config.toml
num_hidden_layers = 18
hidden_size = 160
d_expert = 32
moe_layers = [0, 1, 2, 3, 4, 5, 6, 7, 8, 9, 10, 11, 12, 13, 14, 15, 16, 17]
router_score = "softmax"
normalize_top_k = true
init_std_router = 0.0151
lr_router = 0.0013
vocab_size = 14696
optimizer = "muon_variant"
max_seq_len = 512
Below are experts of layer 12 (counted from 0) of a mixture-of-experts language model. Rows are named router (the router's row for the expert), up (a neuron's input weights, with its number) and show model dimensions 0-159. Each number is 200 + 40 x the weight over its row's rms, rounded and kept within 0 to 999.
After each expert's rows: a language model's description of what the expert responds to; "gets" lists some tokens that make up at least twice as much of what it gets as of all text. This comes from a sample of Wikipedia text that the model never trained on. Tokens count by the router's weight.

# expert 14
router,200,272,197,150,231,196,215,213,140,205,122,192,168,206,235,231,153,189,202,174,160,207,159,196,170,188,220,232,281,266,117,166,121,116,218,217,225,191,157,265,245,111,156,214,274,238,202,202,185,221,194,226,244,199,196,179,233,250,249,156,160,258,161,216,201,173,193,169,173,164,199,203,226,136,165,254,175,227,174,108,153,183,201,211,180,165,207,220,212,191,199,189,225,211,119,246,115,207,189,157,224,226,254,195,259,238,222,178,230,179,190,246,191,274,264,171,226,146,162,178,156,162,280,212,233,181,236,188,182,202,196,209,223,197,204,203,117,152,166,248,185,194,276,212,222,256,198,204,288,112,234,166,221,237,208,231,121,146,137,167
up3,226,223,223,157,205,184,193,135,205,195,239,135,73,155,270,160,155,226,140,210,218,199,280,168,187,178,158,74,230,168,212,162,208,198,217,227,228,172,171,189,235,168,186,192,180,181,170,207,194,216,190,296,183,154,161,262,199,172,156,193,180,192,181,213,163,192,77,147,81,205,143,214,258,173,196,192,196,240,190,148,138,213,198,212,151,194,253,197,187,206,266,142,194,174,191,206,231,176,165,116,215,211,220,275,186,190,151,215,214,199,208,242,183,260,244,182,217,222,170,168,182,245,192,197,195,124,223,247,227,170,195,202,209,188,174,210,180,110,222,150,147,250,209,195,207,206,248,170,133,246,137,240,219,208,263,262,158,215,196,252
It responds to: The word the and other determiners (its, his, this, whose) before a noun, especially in to the north or the next day.
gets: " the", " The", "The", "s", " its", " his"

# expert 12
router,177,226,183,225,114,184,174,241,180,206,202,256,209,174,177,229,232,221,177,263,204,204,172,165,210,271,199,255,193,167,262,187,187,193,156,245,192,247,259,234,298,217,152,197,146,218,209,170,225,213,249,195,204,93,120,249,209,201,238,202,153,169,165,144,182,198,189,171,237,237,233,272,236,213,210,197,179,205,219,249,273,220,215,222,185,204,167,158,171,148,164,255,210,181,193,191,273,244,136,156,137,191,175,260,241,229,107,145,141,174,187,142,225,209,229,143,253,191,223,199,219,167,232,221,230,161,179,174,298,86,213,264,213,208,232,160,184,220,193,199,203,175,204,277,212,167,226,173,278,138,223,180,212,193,200,177,245,288,143,172
up0,227,207,203,208,203,208,233,185,220,214,146,177,180,171,179,192,173,122,201,255,163,134,197,190,195,242,238,246,202,191,242,239,119,147,224,242,219,206,162,203,198,248,208,162,177,222,160,201,176,304,144,219,275,172,215,183,172,175,220,244,234,271,162,150,137,194,212,203,189,285,210,222,205,155,234,126,286,122,238,230,171,233,263,190,196,173,259,154,170,131,194,234,201,151,166,183,200,246,195,188,160,155,216,244,269,170,278,152,213,144,130,208,187,199,190,182,196,199,176,202,144,144,134,118,184,197,166,177,322,221,206,235,153,178,244,245,228,228,137,182,130,239,219,268,222,216,249,163,165,165,189,192,184,240,270,169,172,189,174,189
It responds to: Prepositions and verbs linking to a field, place or activity, especially studied, studying, graduated, and "in" before subjects or places.
gets: " of", " in", " and", " with", ",", " on"

# expert 2
router,148,169,226,266,256,223,199,178,183,187,221,180,228,227,202,209,163,195,144,147,135,114,200,212,198,160,229,299,190,166,197,227,235,205,177,191,180,199,193,279,221,195,209,206,216,192,229,226,282,170,263,259,205,164,143,161,190,152,272,208,161,182,202,238,223,227,235,134,269,242,237,272,239,196,176,234,239,170,232,240,260,217,207,254,173,273,153,201,218,200,223,208,222,277,210,176,200,132,280,217,179,175,221,173,184,268,229,150,177,120,175,176,252,111,213,158,223,145,186,193,192,234,190,283,246,192,149,204,194,128,224,205,221,220,205,185,282,203,145,117,216,263,218,223,162,239,149,269,205,202,151,230,250,250,222,214,185,159,232,153
up1,152,225,172,173,203,140,199,236,110,231,271,216,181,157,180,243,222,204,186,223,199,181,263,223,111,208,167,272,166,226,215,204,238,248,160,175,207,209,185,123,179,212,97,207,275,194,241,239,197,213,228,205,185,176,169,233,182,193,296,287,281,219,170,169,120,240,250,217,269,182,212,237,247,199,189,158,253,218,196,227,171,217,271,189,181,224,185,245,201,144,221,164,196,171,150,212,183,236,260,230,246,172,232,169,190,161,201,262,216,202,209,259,188,239,250,278,243,182,175,172,159,223,147,247,168,179,86,206,204,244,222,217,212,202,94,207,169,283,168,180,197,183,118,181,203,232,192,160,196,172,242,219,210,194,240,238,208,207,171,140
It responds to: Prepositions, mostly of and for, also with, by, on and without, heading a phrase, as in bought for $222 million or purpose of.
gets: " of", " for", " with", " on", " by", " or"

# expert 63
router,200,209,143,163,250,255,162,192,196,242,211,261,195,214,221,218,260,201,179,218,105,233,165,210,233,215,185,268,273,177,150,208,198,168,156,205,271,246,249,131,151,221,196,176,180,255,273,195,213,217,203,259,166,217,175,215,184,218,232,178,214,210,194,195,196,151,248,208,172,145,225,212,230,227,166,256,143,180,217,274,181,193,221,169,137,207,283,211,287,163,161,282,272,240,165,283,154,160,186,189,185,260,244,187,201,127,252,187,147,272,232,235,196,207,252,130,227,195,247,155,179,155,199,197,236,192,198,223,210,176,266,172,194,173,242,240,149,224,125,179,174,242,238,163,250,296,219,127,236,215,226,132,236,207,234,185,184,210,243,214
up1,110,202,167,223,203,198,111,228,237,191,168,178,229,259,170,201,225,248,160,230,160,233,217,155,270,225,147,207,245,200,183,175,202,242,168,269,153,271,111,145,203,147,227,164,209,163,172,209,199,235,244,194,170,268,213,206,205,180,257,205,198,195,176,204,138,278,197,191,199,278,227,176,209,144,182,215,190,145,184,214,181,193,157,199,174,201,221,233,205,177,216,269,200,202,222,243,224,220,258,198,190,241,172,243,184,106,160,140,293,194,149,155,162,173,191,183,150,242,280,186,243,160,155,190,185,190,242,256,134,187,167,260,228,239,213,237,281,281,127,167,135,212,204,221,184,250,221,188,246,189,177,166,240,160,189,311,202,250,171,202
It responds to: Place names and place prepositions, especially Washington, New, Greater, Northern, across, throughout, plus in, of and commas before locations.
gets: " in", " the", " of", ",", " New", " Washington"

# expert 9
router,98,268,227,199,187,116,236,251,164,192,191,140,243,156,234,240,164,224,200,189,101,223,171,169,204,216,249,166,209,243,231,239,191,172,237,173,160,165,163,200,242,170,163,197,185,159,240,237,260,168,202,242,238,199,225,221,203,280,226,174,149,130,179,226,228,182,223,127,183,163,112,179,211,194,155,150,188,169,171,271,195,275,202,214,216,177,138,215,259,174,228,198,236,276,194,218,207,205,162,196,202,221,228,215,197,238,129,151,223,140,157,178,255,230,164,216,205,197,125,195,175,182,227,207,192,145,169,167,198,249,165,167,212,175,231,251,173,194,223,260,228,140,219,206,188,320,159,232,256,156,210,165,216,273,178,130,139,109,203,175
up1,190,143,126,223,199,175,261,268,222,219,222,140,185,131,187,243,189,228,293,171,140,193,223,173,233,259,230,200,182,218,253,242,200,158,161,163,226,239,191,215,226,224,140,189,168,189,228,230,191,201,232,216,203,203,192,214,177,173,173,217,212,235,216,157,238,251,138,168,181,261,194,171,125,215,174,146,150,168,94,220,221,229,252,174,222,143,203,215,233,172,236,154,159,107,161,248,206,225,237,209,223,269,169,215,241,279,172,254,226,90,192,204,259,260,227,241,177,227,251,176,152,276,120,190,277,150,224,173,267,262,217,154,208,198,207,209,204,223,187,214,177,233,146,241,179,119,193,264,220,158,206,181,229,171,244,168,189,216,210,254
It responds to: Determiners and conjunctions opening a clause or sentence, mostly The, Its, His, Both, Each, often after a full stop or table cell.
gets: " the", " The", " and", " a", "The", " or"

# expert 30
router,263,209,189,225,197,174,146,220,192,198,149,195,230,244,232,154,195,153,212,164,240,164,150,149,149,203,211,239,147,239,223,144,230,277,215,220,150,183,220,105,259,235,193,191,202,216,233,192,221,208,237,146,137,276,190,233,254,231,188,213,172,212,228,195,221,223,231,183,244,166,181,282,189,176,168,282,152,265,246,168,258,183,197,164,201,200,137,179,156,137,189,261,296,200,200,147,202,226,228,281,208,180,174,214,230,229,210,224,174,227,164,181,235,241,232,295,221,134,86,140,175,162,165,209,169,148,165,122,173,211,281,200,245,214,205,145,119,176,216,206,141,149,153,222,225,221,222,251,233,195,232,201,221,226,180,217,149,207,187,154
up3,136,179,207,152,215,157,222,139,153,158,219,206,226,239,185,187,199,208,173,286,149,242,204,217,249,194,273,270,233,111,222,208,264,229,219,175,158,207,162,210,258,284,243,204,173,246,198,203,193,169,196,242,202,155,190,280,175,218,173,289,261,172,147,254,174,235,130,186,254,242,165,193,177,243,170,142,227,161,212,228,207,223,219,160,202,63,176,225,133,208,200,210,262,139,195,236,130,219,209,177,199,283,179,195,184,150,227,144,217,184,215,218,252,206,139,214,236,227,171,185,162,189,140,223,146,149,201,176,226,164,239,260,207,264,271,249,181,232,129,196,197,171,195,196,174,199,140,199,181,159,237,146,276,228,204,220,220,201,205,194
It responds to: Scope and nationality adjectives in organization or team names after "the", such as International Association, national team, American Society, Asian.
gets: " National", " national", " International", " American", " local", " the"

# expert 61
router,153,201,176,268,141,238,321,168,99,174,250,148,209,227,222,221,157,203,245,157,124,212,186,180,223,215,254,246,261,165,237,89,215,187,211,165,107,266,156,201,229,225,212,161,192,201,185,159,252,187,266,182,209,218,159,241,215,218,223,182,215,172,141,229,248,156,234,147,266,213,252,206,251,215,203,209,146,233,239,244,192,152,263,201,163,231,212,193,175,237,185,261,175,180,221,215,248,229,166,226,137,174,183,198,215,223,178,198,186,175,263,142,142,204,146,219,198,212,212,199,153,240,204,161,159,134,201,277,225,249,103,182,244,193,225,236,283,208,204,228,217,156,213,154,211,226,203,190,216,248,238,183,158,193,246,204,280,149,229,204
up4,177,204,203,158,201,188,185,255,160,192,166,196,150,167,221,168,112,154,185,158,188,239,245,147,214,186,168,230,267,186,184,209,172,229,204,204,233,217,208,217,218,138,157,184,232,186,240,229,200,209,229,172,159,267,198,213,163,193,153,200,251,167,137,207,136,141,162,223,163,173,174,198,162,266,221,164,291,232,226,169,204,219,253,188,131,213,189,244,263,240,279,226,166,195,182,169,161,189,200,124,202,240,218,213,142,182,141,226,173,145,206,190,235,191,274,187,128,199,186,172,184,251,274,189,227,201,99,217,198,185,256,210,216,183,120,110,199,256,144,161,227,260,221,208,247,190,304,110,221,175,213,156,215,175,175,248,83,200,201,201
It responds to: Conjunctions and prepositions like and, by, on, of, especially ending infobox labels such as Directed by, Based on, plus Note.
gets: " and", " on", " by", " of", " but", " with"

# expert 0
router,249,222,245,183,154,145,171,236,215,145,180,186,253,240,134,162,273,165,153,279,161,203,193,200,196,156,219,197,270,280,223,292,173,199,232,207,236,272,264,177,248,234,143,196,230,156,236,151,201,261,252,170,247,222,214,223,147,249,243,240,205,254,200,214,265,209,236,224,182,185,166,184,218,182,157,230,137,243,188,186,192,211,201,218,113,159,236,176,222,203,148,200,191,166,230,241,201,190,165,236,236,152,250,227,199,155,165,179,214,190,200,179,228,294,177,228,195,141,188,264,150,160,185,193,120,187,160,203,184,250,239,147,254,224,245,290,179,163,152,105,148,165,161,182,217,213,171,258,230,205,260,213,174,231,193,187,114,217,158,207
up3,156,143,206,165,243,167,240,240,143,226,231,197,205,238,170,228,280,191,239,155,230,250,282,155,126,213,193,167,210,227,199,264,251,202,263,213,221,223,235,180,203,266,251,173,251,176,280,155,201,143,235,237,242,236,205,280,119,189,162,196,292,274,191,206,154,273,169,212,199,115,182,218,194,207,184,192,217,206,198,199,190,267,226,162,164,235,250,242,254,191,177,237,199,293,251,169,180,201,187,162,214,200,144,248,189,174,156,219,138,192,155,134,181,187,157,159,171,157,195,205,134,209,178,223,181,154,199,258,182,206,182,149,157,195,229,192,190,297,205,128,152,195,208,199,283,186,187,224,243,264,183,243,145,184,187,152,191,234,167,170
It responds to: Words inside proper names of cities, newspapers, institutions and teams, especially after "The"/"the", such as Wall Street, Boston, Toronto.
gets: " The", " the", "s", "The", " Boston", " London"

# expert 40
router,177,131,229,209,211,171,147,221,223,276,233,272,219,127,179,175,117,196,233,236,231,227,225,200,194,242,146,167,121,143,192,238,190,227,213,228,175,254,192,224,218,196,260,151,172,207,154,224,172,221,141,151,275,254,281,271,213,255,175,157,220,163,166,240,217,237,263,216,187,178,304,177,272,183,201,226,235,235,328,186,150,170,195,213,238,165,263,183,222,153,187,224,155,224,151,242,255,198,214,147,176,221,204,241,167,205,197,254,243,167,206,257,130,157,209,180,209,127,245,194,209,206,215,172,145,187,136,222,167,218,201,274,206,150,228,263,186,222,224,213,276,200,251,219,214,205,231,244,225,190,179,119,191,165,228,211,206,207,183,188
up1,171,201,185,167,143,255,172,210,172,178,147,214,154,202,217,188,173,174,305,230,137,257,127,196,234,225,239,204,167,207,194,148,230,241,135,200,259,235,141,137,202,222,239,138,257,194,200,167,145,147,195,232,247,157,240,216,201,205,172,279,199,103,205,136,241,215,189,223,232,150,226,219,204,134,215,270,221,202,250,198,232,157,201,294,228,195,213,146,268,231,241,246,219,267,244,196,235,206,191,222,185,200,181,240,202,279,277,252,210,175,158,112,163,171,251,211,205,188,188,176,200,183,166,201,193,198,193,279,177,187,242,233,198,157,259,177,180,300,139,190,222,287,201,243,258,213,231,171,212,208,241,157,162,167,229,165,202,151,179,211
It responds to: Unit and column words in tables and measurements, such as units, cm, km, miles, %, Apps, Pts, title, Nation.
gets: "%", " m", "\"", ")", " =", " km"